{
  "n_experts": 192,
  "d_expert": 32,
  "d_shared_expert": 0,
  "activation": "reglu",
  "router_score": "softmax",
  "n_groups": 4,
  "lr_router": 0.000941,
  "vocab_size": 4096,
  "tie_embeddings": false,
  "optimizer": "adamw",
  "lr": 0.00204,
  "beta2": 0.95,
  "batch_tokens": [32768, 65536, 98304],
  "seq_len": 512
}
Below are experts of layer 3 (counted from 0) of a mixture-of-experts language model. Rows are named router (the router's row for the expert), gate (a neuron's input weights, with its number), up (a neuron's input weights, with its number) and show model dimensions 0-127. Each number is 500 + 50 x the weight over its row's rms, rounded and kept within 0 to 999. Numbers have three digits each.
After each expert's rows: a language model's description of what the expert responds to. This comes from a sample of Wikipedia text that the model never trained on.

# expert 49
router:505443543566538549467528481522533530497468481626511408458519576446448448510491555516490457448477534506546446487470541457534439563543509431462584541453464465532521419441531534520574472470563551473487416403535601503489526510463546496574533501625496502547454547576434500461471472441549543438500521402435459542545537545476560557563508516490552486505560513475511403349408504517570501583479
gate1:530597524450487510457447553465425515555473452423489572445466532487530471524540534579479565577497441523445492444541529512517500472515571447519612434537441463438439475490470494431501500555491604559436470545547415429533458533506503487507445503437516441576544615453602413399546477536472494503583446488486480507499502638449474481558485430501507429435433526542551444563574495529531516530466
up1:493546486472498472487483534432433484555561514399460555479429507527533470553579521540526599590496430453438558504564540477490518442513548457538554445557455473432412505542504426406465508563474587553416468595494465499537473479458441462441441533475456460611591589445577488417540498528519461560562477531530509551441490539448450518552447428471532407420466549547534436549540534519498480459467
gate2:476443502518468562493594438560493537491500563682471487508492496469529496496497570498515516467519452485560466512447536467511529456438424404468518517603637599444480455464519515638503498447476522567413465488527506525529429477547499385461413560518522471443527449525559566467522519499521476512563521446483445597482497487481545485535482531466454422499419392516482407464484491468441452517518
up2:472486499546495544556526452516487501533495560701476479486482517453551464554493539466486532464507416473561453543474476416523492491457478398533532503551610594462483449451544488677491483441461495582445488489529518538550409454520502432463433566540519513431531507553543528480516517469478511555585565446447452593497477516469532497519506516441461471536432386540487445453461527493411439525535
gate3:446446510553564558524574492531536543547485512695495497489523489470532463542539599497547480491522473603494408612474501442509473492494428377526518529459574546512522377489537486645532516489475536527450511410474540494516491488532531519585502543513529549457453472574509566515437504465544527452569515484453398518485485494475518569548544511415574530583501430486502469421474505462498553503468
up3:505430466462463591533597416501508540505529532607481500460522440459493498522502557466554421469495494500489469581506475446484548450414425427525463484554607552469433456500524548572523544430419545532462538493453497534525440466583521403517367544451520518461515442545596572530446559456492440461567584536517444560475460465550469560530482517446502523536478379539493520492505567398458450479491
gate4:565523518509621552485527513519537572459476453471520477505526581431427510473433498558527495510518569478585508438483540598484458481538533521457573555524494494573529446433492555536501422537531490455514457429643473477511528571478502635581508438525517413551436533618473470502498408430522550435534439407483469507516529515539532578570593578546549519496552506455518474439459522528482475474442
up4:495518406447410452453523541486511409478489549524425433490501510532467582533530521454490528480450520525538525587548549580525481460464477467444424470582489584573583527458482422460566540503505378509539529527484515504510484459546488462504416561546444558500606515427543554427495557563441398494494536432536458475435469448500464563455526391403405485469513493507565466562598534518532505441486
gate5:484447495491522507509576520469446502516499516567467438467514604530455435547554517511479494437445553498482502561487481436496408553544515481521551556417463428572449387564560469518511508489510522408452479426473559511542583462488591503549548536543435593523505549574452500549491486497557507458539529475515486597534524488418540589473568469440534509501530450464488398357373496466576561534435
up5:471458485370471490466560461487421475524627511440494450446480484562437423515498506503527472483454541470479529576549484463480505498379493537481470493508426456490365470612529544405441581503410551418496575539481445540560474500513563424478453555467444541494524453475543527513479578475595472498472550540555520528462521466446525518483529393451523492424481489477497471414466592438565472478427
gate6:532474566494496549544582534473565515525503498514514402473477514524489537478528535527537471540671500504449578488579536470421536427520496471489444442606488500460548466573503708536481441529545456514535474529483547579488465481436531458537469471502510433452525460472492504586454564569489493497497463515615505451469455419582548484404526516526440460595508461536467534521439475441473438463511
up6:483499516474467519564514459447519467579496561510437497459457479573549519522577492467548563585593456458426611538590496428435541457520491497524421434582512516411494507541538606527416527446513448558464503559461539587541493446432516475518482527473491518430539496453502494581484564603464473576534518527596526492435467426545466498391449494483447499595495470563431532519413491470467454436555
It responds to: Odd mid-word fragments. Mid-word fragments in foreign names, digits inside long numbers, and line breaks before infobox headers such as Personal or succession entries.

# expert 34
router:561450554551537498459483585504578486426487392481610489524497548459479504479499503585418447479446564546500498413485541531502442481537527496455617600479539425563544548467399578518489456563552558415538456514639510416491491494406475531546535446531541456589424570551428452470488430521530534451506495473467545442568538566509503498469525507597539507501480533420536468496506508522492511539468
gate3:551426446489443481490508470583524486463474409499480531509500447508428453496484608508549481510490502536522430446478468491515521457497461497506663482550485527433495525522503556543496475514422426463510521510415494470546538556546506516476362578541515440512563515573499504555424525541510481525577600498394429495482516403502490499609427497598485450595574455540531445410433490574426512513480
up3:524470533550557526445492476548503569538484489505466449417538576461459472461437446547465454471557553491546494498473528538540430554537578424482437534436497452562498474451546473498526518522559573509478428408558545462439489483503503553568582477562461489525468531445505492448527463437578557443388391460581530502559568584556557574442571537428585483398464587504488472483476496547602552557470
gate4:577471548583624587504488461554522563489507465451476413463589569542504494483479506512464450545561557528564490513469462501504409510457493546474572492466502407514510509438518490487560460569497568410507443439577467393477579482506549571513516527533443438568502562557389482509475466427606603498465511478429426426528586557543587480490527497450531428467545553527517471464495474550477554503497
up4:474453519467540536501454468495531548460440530518482457492502524569481459502548501486597596576491552501416471505496563514449443402538528587422576518475529589475465599440393528450476612538559493391579504541475524516422555486508519496466422432502416502527497566471582479575457487498512471518521512566513477496572574496498537416404466443572444459534509514540519546444569430520436536420554
gate5:578489574514433534567432582514506450461610486455488519540600464559544476471498454526412508469485519542493513434567550462596519580454519488517533521438466517496467470535484460424542562457543552480498438534495476617505528496499558524469591497461476438573521452559637430426569524510529534444399510454414623557470494509527449574488491484495463487419453548431514552569552475480489556476489
up5:439451396524593510439579389552483577497402516557516428425419566454444459455485559551533490487545507481553458536417469545467418494558507478471447511509517479543560513434564557547511484585515505539530507473539521397476530536490494547579409471580461515456474542487390557511430441472541511520537479483511385477567513488504530510561555551433542467510575504550516449432430530569570458533473
gate6:415538533532460464557565488435430440546581573462496594476476452578615531488530412438505538503482461469389574489545486510455583513507473535552513536525520468499491559512519455448472534495532480474535528513538457423485485455497488491483520518463497430532462504429507496525536530559472502529525431549575556430458464393497463468391442486517420508536500388533459535569625535428441476411627
up6:491486508464531545544510475492492477522553484488444595476560521594465488554450469407419547501608485565431581453529537553513547560539520505656438486467479474503553552548524470401479434520566552497548518465439522539482531447471509519513389428447458445551507456431510335465508538479491473418455443548497515515446474398549517518499427416476417462422502520570490512511514505494542572500489
gate7:595481589488420549517454483531586533426633409558540524542507554511556491509444555552381476497489577422475526498522485509475528543460429530514568462402412432544454469524545467460476469390470585415545477519524458532466553496452474527440551588471512475540581467569429503486526483480529506406409519477456576409475489487497457490549506471434531481452511515443553553502421550553508500488518
up7:429505466593573511460549538533438502529399610409501460465546531447445467432541447438599500417570414572541441473483489542532436488553604479459499565591525556477586515491497537513543527557528455542438518485425569462458488579536592542546467440518510503468439558408504447444451510456532561557540504485524448601540549505537538527457544525543494497466501542596503461454560479515509562526479
gate8:487534566604437530508456515512449481400409441509568523520489459442543545494396575529478460481421499509525439526441506468495423457559512533471503552487485494511492470526556541570588582421492493502486532345568504530427480569639484461520521563459507451463520539546512452468526441522550626407470515473520547450490577541546500490508514515499567486474477554567413493506478564441531457571580
up8:458561573566456499536424547480434448418464469491560557549434461475569591525449517495495529514395441433437550577499536441503470443466488525458482517469498522505474508561596526591492613454498465517469576406556443518450467508606479430489557556456477476441523490561528505485555457562498584393512519512573598429463518527540427462471463498497527511548454502543411537559491537448542438498582
It responds to: Announcements and release dates. Month names after "On" and verbs like announced, released, signed in sports and media career histories, e.g. "On April 15".

# expert 52
router:490474509550528553429487632491517579473503398535520465477566518493478495479450523592487441477504481506514478443491580560558452506513498448462497497423455438576592401467499551506545443483538515491510497456520488401408564554464570507529531449489457476529442543517466429462463338476474544433402461491492528488567502514532527495506553543548542417388526580444613447483454484552565510536449
gate2:495463473571455538450517480580487530421545511580580501422468537420430540540438529457521425451546468450558472467497529457568397494521559437534442501531521524605488475464488589454554450535497509427504485522597531484463569538444509596543484461545482413481447464573485471522427555453554541509567505458486509459488536508571599496503571557540521531437579469396575472439556438578490517581462
up2:536475440438514483560499501541546539500529503508464471471492432556583450506510497426536450569547575458476457434494469501493561510504453435494565569586497486495563561548428557499416581560548416544524491461586534525491574582479482454485565396520472499523471536564503462477410539452529568477567399460544464489501444599581452572421452496515598444474545466457450464550450559449458496418412
gate3:487539532419455470487468492534516484517464468504536490397664467484557526481482475520477569587486437507503524504387383470510565459478443562530546541498411557555512413466503488510495492471563435489570511548476514422370474448445586535516516378529471497549399501359510473493514422468481541450479526445430514511523427529500450469513538463510528500407475447552494484527554471526564532525550
up3:455527543398466466464493510501491464539513434533501499425648423536576551516501470472481593580476414466460552507443400476494561463451454571549535534559435566472485446492522474484494522444517409534508472549436453443386475433452531504482498419497402534529422471389512475533499427494440525475501566452506548533465421484531442429510460450464504481408456454566478505552562476528582511551553
gate4:613455494564532511427512508537462547506489438512530458476480492451483468462444504483472388467474524541541443443465458491552418523512590480495528559412499390616521470410440542521490447518503452506507483472557535436531486508429441579547461522558570465508476609578437436456508530540612502404568532486487559518567575548525515552543517539555506467536534534396578451467455454495474498496388
up4:548515489467565476550573484576494502520415470501414577568474571455458518450440430491470529477426546478489570532595535491434478488474566624477513509466569432515551519561503561388468444470489391538473548445488485430459512480496405530578484495605436431529432522532548544551579578514457488501606473496514509486511552502426488508470524583445537477565499506499574521587573532507439507484431
gate5:468531522538470427511391578533505423435520456454491498445555559573519418563499486446428498557539500472417546531431465453538502548558466461574488503513419468503639497534489476487477415468528460521387428509492490424563452622450487521518531433435475584459420581498473459482496449520514532498466364494555461474520498513430457481562437514444552441492532533569498542470536480527583453525550
up5:572476482485575558463610395491541604542451532532530462580429474404464557416459547578549448409495520522572459469472456567480448485497530523464564541510567539544397497483492529537544528574474591461568538497534531536416544441548550558514492547550575409530540455498499491488499555429534475450558578467431482502546536520543588504478606495510522546511518525448530419483437511455428525502458
gate6:483520503517537503481530552440501570441449452470521488616582505531545601438403540553563480564449478482486481500528537612521542485492480524532434547550492557484530461522500517538516551518587429520641507436547449496348560453536602494495488465464500453528497451452468435513506438595428475453519560537479537499494482413532467477439627501496461561449554593453511477487584483465541546498465
up6:568473497481451542457411498581566464520492510559525499384474512429477423537576514441426515404562564541504536498484485406481443510541515495448526523447506471510463526445507517500529463530467581499380471535467536507665438563458394503536489512535496519503486520550512565460448531387564542484484491432530492471549506588529584513584380503559521425552461414519455501517411496525491503532485
gate7:511502504444571558540519494518516459468496492406526419486580516484491483411500492527517471489466533498460449500518501519465469607538482435487618504494546531470486454538489569447540518549589444469542491451489478460489558449452489607538517509552544466426433515576536504455484572464567531507405496581470462425516466494517472544581586540531578518598481536435593504418394513563570542451341
up7:493571440447402550540509485483490450585515507434423458468572372560544461505536499464571563611522503469392533471574451428508508497439495426550593534485558529503533535612476482445485524510488452488513550557472515453539545455448447538530487528477475536487504515530511540473558557460492476567361501598540504445510529426492455487537457511573506561497477481514574522460490540516610366484441
It responds to: Word-initial fragments. Opening pieces of words or names, often at line or cell starts, e.g. "us" in user, "Gil-ford", "K4".

# expert 3
router:487483545536537554448516511566549516430454481552564465458587555474501475467445530519484473447509503630525504414469508585519485557540478477440523550452447412582528409422459498494533479470581548450602487488537486468425570511512600560542530436527554443552369492513468428428455466470544518428532472464482519510533519502510566565541552533562519459400548532515622488467502498590501562558444
gate8:524500538542566511433581504586537554480489482520558526515550603472501496526434535510469509535501541562511458456481498538486493515423462547505590622432459477534541505516430590476574500492546533518585528438531530422578576567410494524505454505532527439595490514516493411523440535521491493549474411420422483456572557590522511576576462552529479534467579593482448460421478447612528514559506
up8:511567474488424449483424472553456573464477495527523405470443520431505587496515456423491507502463571550518564518487504445477429545531556493569507527449577476555584535478509586517592462520527490455484559476471486453521437553489425476568433512563561552519585493546568456506496445422459546532556560551573566461480495592573480579444487420504432577531563435477522453423445569405449569468511
gate9:467502561464415507521462426530427494468378474620479520617511449504472519557545508494553499497508438624498492460464546471487486477504422559445500528561482536522489376427537453459583491426581517555565582490529466457426527498578576509447559585502553484534386420469491555460498453473507467504499512390482482565470510493470519520531435507535475565424549479507543466524520558545483596468545
up9:557498446496522500487538575449554520583633503389508465432494524519510468459462519547420504463515546405477470546551422517513499520465599452558492431456504484476480621542443551552436543567431443483439421525500537529626434473424397490526440475534454554482620537485511461556487540539480530556510499609493518438514499499499464466489559455459547451591492503460468502477454471475519401479460
gate10:492605513499475479429491473505396512510421565442493491515605496513491538566545479456474548495511464597484458495479420437484515464556417506484563464533541453527545474555424458442571534402484482503471512548525400453474504452582622501470463531456481566486394515473447488363464443515541482432509509476440556589507474511506477520523434430505438484432607466547538488490564495562425596518526
up10:534382535527515555567459523509569482476553417532495499500424518460496462430430553529464468463546545427536508501526578543522480565476596485517474521496494530485514524475517576564457437621539507493545451431519613492539487545432414543510545477536527430491618488564532517614505509479503503560469497454497395419515518503540518481480589571554543466562410572420490487513396490437584449476470
gate11:463562502478536515444491539528559473431493528567496487506416456466497508522474478488408514456451559518451550555481390444502453471463589517494433485535505387624460558423508484510499532510402501543495530543471433428526592476527577470533451516461528556420391471491448486479493455483571524471646567530602557530485502540479457534542453477482497458486523546546524511503517582548557395613560
up11:410577498445499485468509502450537457465502534539471498521418424478567532530495453449438553498453511487417556547530369472492515441465563529521401474577488437587450553434526435515465562472438526564468571574443433505565559425576581475495407514467480558385412453458509499544536489534487492501613546548607539540428484497449458491491470471450484472486489467526493531553534570521523421522556
gate12:483522590488536558439578491535398514443507482538492507539605489507512542550537517471604482503490480569546551440492499502511501508568391489497540541480465504526609453517485458414496488439538449482578488494561508489498485505607572505456598503453526503569346451442520462417425522457529476475500442534489579552509503493495531509501471437576505518416599401444573600484561504496428570500463
up12:431512624521456594454605514569393532507498497511464535503604493543566549545534485525574491450458474572519516447544521512520545531539372487512554463509498457503576392516447513409530517413506410468550505521514500492469462498557527457471580483453542488530409475490463492408417512482470441462557498551521574512504447486521531515475400460602455522450564426473561583492584497504434530466509
gate13:410547405463541452456434517477486486477538501347619513545457503569519523494476552518393525510438474548451563566465436432419533510587474530458526465506582574526494542506532478498465571446495408452584526472454450401468436453531508538500408466462534546492429586470464481443483482559463535433602500579578598514520493516505441458538493439544529539515543483519436473491544511463529502536522
up13:384568430459495472477460491464474443509547520378617511526440487550532538495503515528387540530435467523428575568491421426385570500549478546474497478513603548507532549485542449469438556448516429463564537496480424433510432424538545515512401461458481549460467580440503483467497486550436562469589493581567578504477451485483433460524457453494490566526531457523413495514542518465495457498533
It responds to: Common verbs and adjectives. Frequent verbs, auxiliaries and adjectives in narrative or quoted prose, such as being, get, become, stated, old, taken, popular.

# expert 20
router:508453562507535496447524619511530552459504460515537428488521548492457464462467531551459481496533501497626430414432568546566443559517553451453549584481458480520516463489477532497599490485561565466537443515515495460408496590507565556582594485553499494551370527500496387476437418510474519436490501442436501522579570588521504489512523491607539450491537578436535456441547511490547565505447
gate0:453514544509524491436597510477385536519514571580460529573529493575584597458404513532559471538379451486525513624503460572627455511475508468525523499498471555466546487489540470503520567485539516558477584549477428485538480596590507494515541517495490503465407498577536467533522526523392521440430463476441493495489589443555473466550511523548496485514568469428461495577530413412477536470491
up0:450534523512506503456592545464395533553531577599453508586545470569583588492416507530539524548396468453551525587557473539601437498442496429525476513542464573444533488533549471449512568483529531584468572592493450476551500588562499480481543526486471511440388503566560463560500534507417489477478499488451519496442567457549493442517514476556494465559559457410481501600540462425498536460528
gate1:551443514568489500468517527591530582409440488505586455463530502475419501460489490505485437504588574532482430456418510558548521558575483479496567603414463421511603439501516489589506529536490516476535530407513581460488532585430577589581539453545553422527463478524415463502507530440506549528428496443448445490467470485477566517493496561527535507409515452517591463454540453457555488457419
up1:584429512503518545446604523472460565437529508441561545551528550436499475573575508509448483502574573465557507527472489432527551544557417509534489565441554464539542422448565547493568543474550404450483540398518501442553425538506464536463565534409469593485536466455564528523449545555466514506444413505464489448542518574560584487551490585465525419523433423544496443494590520489544551456522
gate2:478589478401496514531570631462511449438521447401479505532509466591480534455485534479470510591486453488582444417430459507470554491533489527479515542553596444464518466566416450513513530442564475494520466513482451403420502477554584594572551573499534552543414560453464480495412463546434499496559533493446500539509515573490460406469497510606472512455486596443527482444579488498460523514538
up2:463577507420462444602550583434525491477451413402496483516525494550487512480550502487426515582521482507534434373455494498455542485509449556449532519513549418466496538540423434496566465445524501407516457549487458462381484459533595590539594500524486524501405529429442425511411458553478490502582525510489527501515502587477427408438474468567469555484509547442525518424569500539474518491551
gate3:442513516474535468417539664497545502490488483475555529570531470491511528530470501533427491484529384454486522450423496384535429531463501493537463565488524522499624553521544465457537528448527514407560533590491471366445527430477567506590473525480468513521431477546484541477524482535435568499491592467423517559504433475544465369540444461452482515434508496401522514493566503486419448483503
up3:544480483557499525531457358522452533494497481551470487450478493488529496497517524537552482481464558543480466591521489618445592450499492465445513386485514456503401426449463529605432484502502445634437499450500502596526510573525441467455498501492527554485575543526462480504483481482543441499493462527575472413486593515457568612465520588520536492563488500591479449506406499554608587509493
gate4:444594540422436465517514602467512494415504441435494502568473443573529558506449484529429501547507464484541520411485505435454564490519443492511469538532504471450526523594483488455583535450554488475536452533531428464389457531558575465568595591502467555519397491470415414460537386503441493430533559551445506563490472536486428410469453473576467503468462563481489530527588556474461546518499
up4:547405474599541569477451358579494491571526541510464531477513544473508415506534533466529481421485551502477500610523478565545479540467538493525560494416531500523496483385473517552425484529495517543472550463499589558618556504428459529465427425499535459484568491552559580537467609498576465576479452487558486423518484473511563554530502563427503460558537412527519489465402469505485429504468
gate5:476545495453484447547340479493445460576458412402466412445511544489545547485515574422420552549522510602556458471521447533444558498633606556441473541372547517454564514430501478482568505470557515510493498545477428522494523468513509564525464493463493501491543454433443407439434514515463537485516482499527503467511498561549422519512421450525511541403452520559495555502566456476559529494461
up5:435578447465483429545403484443441421544469458419447474479503490520567561510550510404434573576484485544486502510534451470429585491597549599504490502430535514428504576484485419433565596430585500535468543565450421530535522436580469538457463485465461536470527445422475467487498509553471495524552465535558521550464454535479409459466429452526479572446426530529476567559575481434517506470485
It responds to: Status words and prefixes. Word openings and outcome words in table cells and legal lists, such as re(pealed), re(versed), Elimin(ated), appro, separ, (subsequ)ently.

# expert 35
router:550486524525507512439515510521515599506450483520495460458548566464408519507424478522515464446497529567564457390417496508569492470595509519494510549431494428527566523437489538509582468510596548446572498493556498453449448550479511560586545435546544411497433519478383437414476423377498557416458475396435538518580490537505564550537540520576507465434524568452535492505519513545517529561476
gate1:487560471455471525445530457476435539485502598491482536487445483528426577564480515480620511454482493429550456460327480527468542437495448550497465515556604474500515480501480477565631574458544482464468529484538427504459450450539461476468490568525547439487384513502425489539532492505533470527542487392494489565517562460459494446444508497633415468549436535569456447438531532502536442539556
up1:488550487500466602381501408494473562484521571558519518476483424529458546561463509471564527467455418465566384446387495595536475440406436511470490487513597399513527476425464489576559554511538480478417511508504438500461543414556540486510502540489552472513366576517482474518474490465521549463484466435529441549494584513492513435447481491615453443556452517547501479475515509511581449535513
gate2:463542527521518528472441437492503504492420499438497492580626537528485528452548477498462556422469452561491341576486482471547554458537494507550568453457508451494527538445469486477514438455546549453520518523594470500506503454505493538542584447541402554481436507427445520510467476497429590553492401451470548539506411422506466449549436439535466593406579493456519497531599531488503566428583
up2:435555480501485492502464405500480489524447485451497481583588581578518541491571465483481532449458451533462407557477440473502587445551473548579517427449507487478524535453503448464500455444545552468560552568572464520518488476525490506473568487489415578446444497411448553511503458495427533587482414449518588525472420443476477435508426446522491599432580460437499548534620530469535561468602
gate3:477551474431506368534458583465467479524449602456413487455433488538509564529603450475520545487494550471427549421518459492445501522549463558544496538493447551497448526461600482477542508423610452538582527587451475491538474590474536513480455529520393561433558460428423500514553447512470478487544510525494608473485443507510471486513475482533485498404513536467553536530578562528402402507566
up3:499506501407547356514411591478486489515474594479441435452435537498478509527605447475494534437491581513485518447449455495470450561599489524520527546491429513518434534436559511456577516428617501502585482558484502476542484590417552564484469535539413517462570488439421502474527442478496491452541543484491602468480491527526488505548474517528549473372527533445575505495535538564407455533532
gate4:443384549497530567462430591607566446451465490536547505431520482502449411463560565521471513516498557532567424447410503559491445493483512496476509517441447470523526460521449562553452479529488555487516517539509545466487545555517456452494587415484593515506497486471527486491489447452456526553564513526421437535584589485551537585573548500505494390530535468449567472407583438573437569577443
up4:522450486414432456567466511519543538428459460539492454451544576526522453542523403499454507557575475561473464487421467558449433570480548435500579475435570432534510501478432462531536471538473429531568508457452471567540544465517503434522529573405534475500513574581523576575481467441521521590579515463463483555402569436520464420433449533501500532574549491578512453529594463495416505492585
gate5:437502473452502450483404501529490542490508535468471461467446563499525475494509508461499515536458512526532441469419468531488492502643551511522575483456557459490492547487433457482516581431630522493435470545448439463482508446538539516437439523511530509445559562415468507406453569531457516497487484508561614478519553531540600480599457511656475531415487562550527551477605522505469374554530
up5:584482526561534578466592502536511468469501470518541524469560490465447477456457514598506472431557537515524520498541572536543505480408444429484481550526400554519550438484543571522463421553405472475583479380542579499527496553486493464585588453551482469528463436584514458537531429455556540481477469463435443508519485469474501519439587493380527437549549441448483439512411451533567601524482
gate6:409485502500463498325480443451478498516539430472552561501448440531525477489457528485505487529463461510548416471529477433514510477450607464495554416463634466485516482501501460489530563450571517500404505441509465493419538452480545486472524483476453504493478470468553400419503530581441530431437507498432500478515538496402449446439482470614507533395483553539408500498585478495613557519451
up6:404513479495468448380508465421467454554515514447495589554455438545511507558509482448549540547462460490520427454567469427441534461467532512549507453443599496412502520533501430443596571431570475490432510488455428521485489461504484440443494516439471524439494419451507409428548496547443512415446505538504525522479521450425436468430499461610462543407477545525419499509607529505604502551505
It responds to: Word-initial fragments. First piece of a word split into fragments, often after a comma or at a sentence start, e.g. "Sim"ilarly, "un"restricted, "Z"anjan, "p"ushed.

# expert 27
router:542526512534535506429461576578521502474456479487575443470505541475433514520437465537508428433487490534531485451485571559497472563477574499393561508463511453535499478454504538483553571522493526494533509435611471459435516569447533575606579377532488490474461621516389459426475498459505511474451509392495488463592517517574506539476583515558548526508501559442547423363571510493551468497485
gate1:441602562474515474500559465472397456509477472455477579562534407544533618495474471453493542492377499442519485519416460461509549502537516564493452482488474468517461547575519432465538508452544463463483518511400476525532365454505503593496463418489482536439504454458513522552612516554463461552467463546483527489477437427504470484400445463538442546515511422496515522552555529419448442405610
up1:442454582511546510559603484456422467533547444454489465470501574565535426428466455459530451512431481482532519438500573503444502636520576491557573445462514482516445494515552467472517456592593525429438463498429519535515489401399514576499531460531482527571570424465530461482553505517539519515528499516612509441517504453475506472423631488504507500531602482542508403424467547463549548484482
gate2:489535432401467563438489513484558530491480549503550594565540454419519585447462542456527457424478546581437524460517452433506484465562471610473444577486459561516515508492594438459518559601482523574501495468507491551542533498625455487532548561471514435438472554488434417548539486466515479532410516459511470486501479508588463489466467415580536480656498527514608471531566486493528492473480
up2:525493503391527543482539560544535527452435565481527653563566438503538526440425561477496417475521548553508523528476598496514455501614454571495427576543519519568498532512527424519478538502417428652431507473483474532520516461590478522577522532475496483412461540554497402526536542506461468490403468473474535514509458489557466551491411509556538524621556479476546436535530494467497496498531
gate3:428570502412415511442538477442474434567436595505551547557482450504501665509483501475564502425420483512501529532473477464575524443469393626559441514470532514539474485497558478517483576538506558534456547523524400462501451553590506482485490520443525517514443474499467535543543491492496533473496515450463414526472412443485436443504452405517409453554549563527554444551487497454607496517557
up3:445463488445433539399582488567561501506548573499491561528504396485480540508403498529531484460515485495549533494459499452564512385531472548514446557598537490565484449444562561595468630476441481563493486461539481485581447573547400478514561557508489482438487509523519459494509506481478429486420569379496510530495470508547479494545539498557490480529578498561513378487531544420596580521544
gate4:574535494466570471542436506461518495492403547475460542384500561475494514477505427430562520455471457590546429514455464565416576628500456506476555427379508516515491457414446446426562511493536478483477516470491462452449487488499567561510523366563521476486502457433449529473508469477578546561562366470530489512502504469483533476458449479535516592569550527401538432434511470558526505514524
up4:545592467444554471552500501445452499549414556453456560413492537491480563546503390405527527474445473517509486528479458558426568618448482565494517407398512521472468489474431417446555547428507449487458542539513437433461451448541566548478441403540513548467535472426486565476559495524575511554585382524546525548470487466466528469455406442505484584551514517476458491465528505472540459490565
gate5:522513492584485517371496585449555497502474473601513548443550437443521602519574464490498522513476537477428543530498496621493439494481545530435579533564489510554471457505476503536609573449459534495569612536504484516606541492514495427476468402419464517443549551550520409462532487533525477570446424413435453578449457533534502487527446479487504544427415522473528568541527500580476506504456
up5:527466525498533524527449455561526526469486479476540441473512581513449428436444582570444449515549532547589457453480559474557482565529522454523459535477476442522545515480447515512449405588584506447539397464497552482440517473471545594545549620593571451614457480520472483477414481435534503396536490545538522407590573510514567499536560552538523442544567510494522428462448450474555553535490
gate6:488507500407572465486417491558543513459447482448510509550540565431490555433494616478587450485470416515587466458530558515511534599534515489463527494585527441467505515519510461548442517464560555522471521517438492504490527569531523619531535421498520526498519476478407542552403460588433534487510516468558500519520512459557508468516467495634491628529421598455531389484557460462412442494527
up6:520456519597421507484536476441440502517565457544466443458501442535515455547503395526432533492526597459477502522429455460518470434491496497477535500420473537516501471422517541472576505536449517457540509477558562494497435454475473357469449602535441488519482498522627457472566528388541466504457506473474498446492528545504495565521531500392496401424567361549484614495436487496578554512484
It responds to: Word-stem pieces. Stem pieces of common nouns and verbs awaiting a suffix, e.g. mark in market or marker, build in buildings, mar in martial, play in players.

# expert 8
router:489420492571552531454478509561552528424467456517540463466606525461414469480411570491472419475528488541502449490485531524560415586596528520520556547474490437531597514454440538547532420477566548447541476503559556421494535551533560553539545432531504544501449613518438453448464471477508459479492479451486454434600578497537522505581518523615505464516528502435517415363497469501518569509474
gate1:445528464521547483441572488499532533515448609543574437518565469501457475569429544438583508519500481555499539509494507509508445438513441524494529532556520601478568600463470583537513442385592571505559565511442475512521575493595473459522469491525494566404425605447445511505510541492420470477529542507513458534565484463548455409562426423539445488565530456586486425440498466521466516466418
up1:503480555489507524499462494467473446433506398438464507500485549557516494448611456538430497484488475454530495469426495538524539569476540530539524513433481443552409342493478467445524518601466410522477465461518536456418476480417547567455549513469476467599545433547554476534505443491621550534442462521480553477461499516490604572420497617490548521397524586432552512568532523476484497483555
gate2:444525456516524497406441492469566515491426521589351467464436424514582550557443497517518588553385571428489527513532512498490485386530464473544356565502405555483391531472530602564475472485483554547444495499504462495499524463547577417508522484505585489456531467451504519542491506507466460467510537518543534403464442515506498467498513492590530489575469464463468508537485439462572561438542
up2:575460546546507569537538543564525548479524432493593507477550583442452493472539497539447441406595491535560436444457539567547491567457554480396637486457553491554573439481504472511538517542499518495556458481516581489488528533427446574561479485536450435554453466567498472431487473477515585484420451471443497548560590516522560597514538532420533465434568547542539512450474522529493476581422
gate3:478494415430529446488496489449540425531592498451442544461517431509456586518483481480540612503541463526451569561631487438562494547556430551524542430515547423440516506564428546516455544472529418541437569520511523483529556452422467512468478539481458586462490492441545549479492553542452477549533522486563552385468479439466458570452544477481479525537516438573425553402571546452425525442450
up3:509445470446506497476529542515589410481574510459502532475484427505371498512459488482525451427506440500529566515623585471610452577505523494476542490528541480489462488569507585500449511429442456501454509530480617557527523414423431497513524550501439546477469498471559503415466505514511464499475627511566491445530545455485527597458597477419575485486534503635456500432497532462447533518433
gate4:505399456481568520468549471532529431425487527482483498481574549463448482442469489444420453436465486522469572542550456555511499621510473502507548509499576516549516521554483548536517453477519515562474491512593648532509578462497412505495557504510513549470488528449507612484521516536547496566471518490565531364519516454524557551501563497435548431558526446581470456307490510514407485491470
up4:439468447461529442532530450464437435519532534440468535547518522524510545487491491417481526511460452451412576570567412440445536571557452573543525459519595517487524569573496506470459502430499486535486554565541527533521492447541432479455505495472460593429506507407471598554528581575458448597534512540564528406434482409493468468471511469484462515554487425567432474394568534463405457433512
gate5:455510465489504460518528479531439465574515550451604532540599443496465486575514596453476520498466420532417508561486465465525533489581461491528501475472621510491589557511416475478491445374543524491563564604536463499522525456513479497464497354468445537427365519490492483458433562533434469536550454521539428517493444437478437449493453377476431518515526464521437462458519472469490461459476
up5:451537452484535520510544430485487473505452577488563495500611477488453502571520598438474496442478493583470519516432458482529513477563490483495535517566578519486574585512375497494540476418603538453499560575512446483463531501565535508534541374480452549468346581463474406435471476475520488539538458466521398545528429472490476469525493373524458493568516501493453424421487415502523492503463
gate6:515448427549452533507538540509500457511544502408492507476476371523437498543489503547526493479515482481521501515610592479582497484414455500485544446491500480484400517413468502543472513450398508617430507522454493543550480506527478427453454577463408552595483511534588465417527534479477451473460567486531498531508611441429485623411539516422515573464482539548454574602540462535464477491510
up6:473493424540428483499524502463441420538530493445461507484467404542466514598546474490535510515465486478490498544595532490542507453466442545517551417512515481463423530479463462511460489436407520618403536544428479568540484503524494428450454519453370578567527511520573494440540577473445446486504567543572471529480580438450435569409544500494494609462470493551453592611567475486448506476527
It responds to: Word-start pieces, music/media. Opening pieces of longer nouns, mostly in music, TV and sport lists, such as sing(le), work(s), episod(e), cri(tics).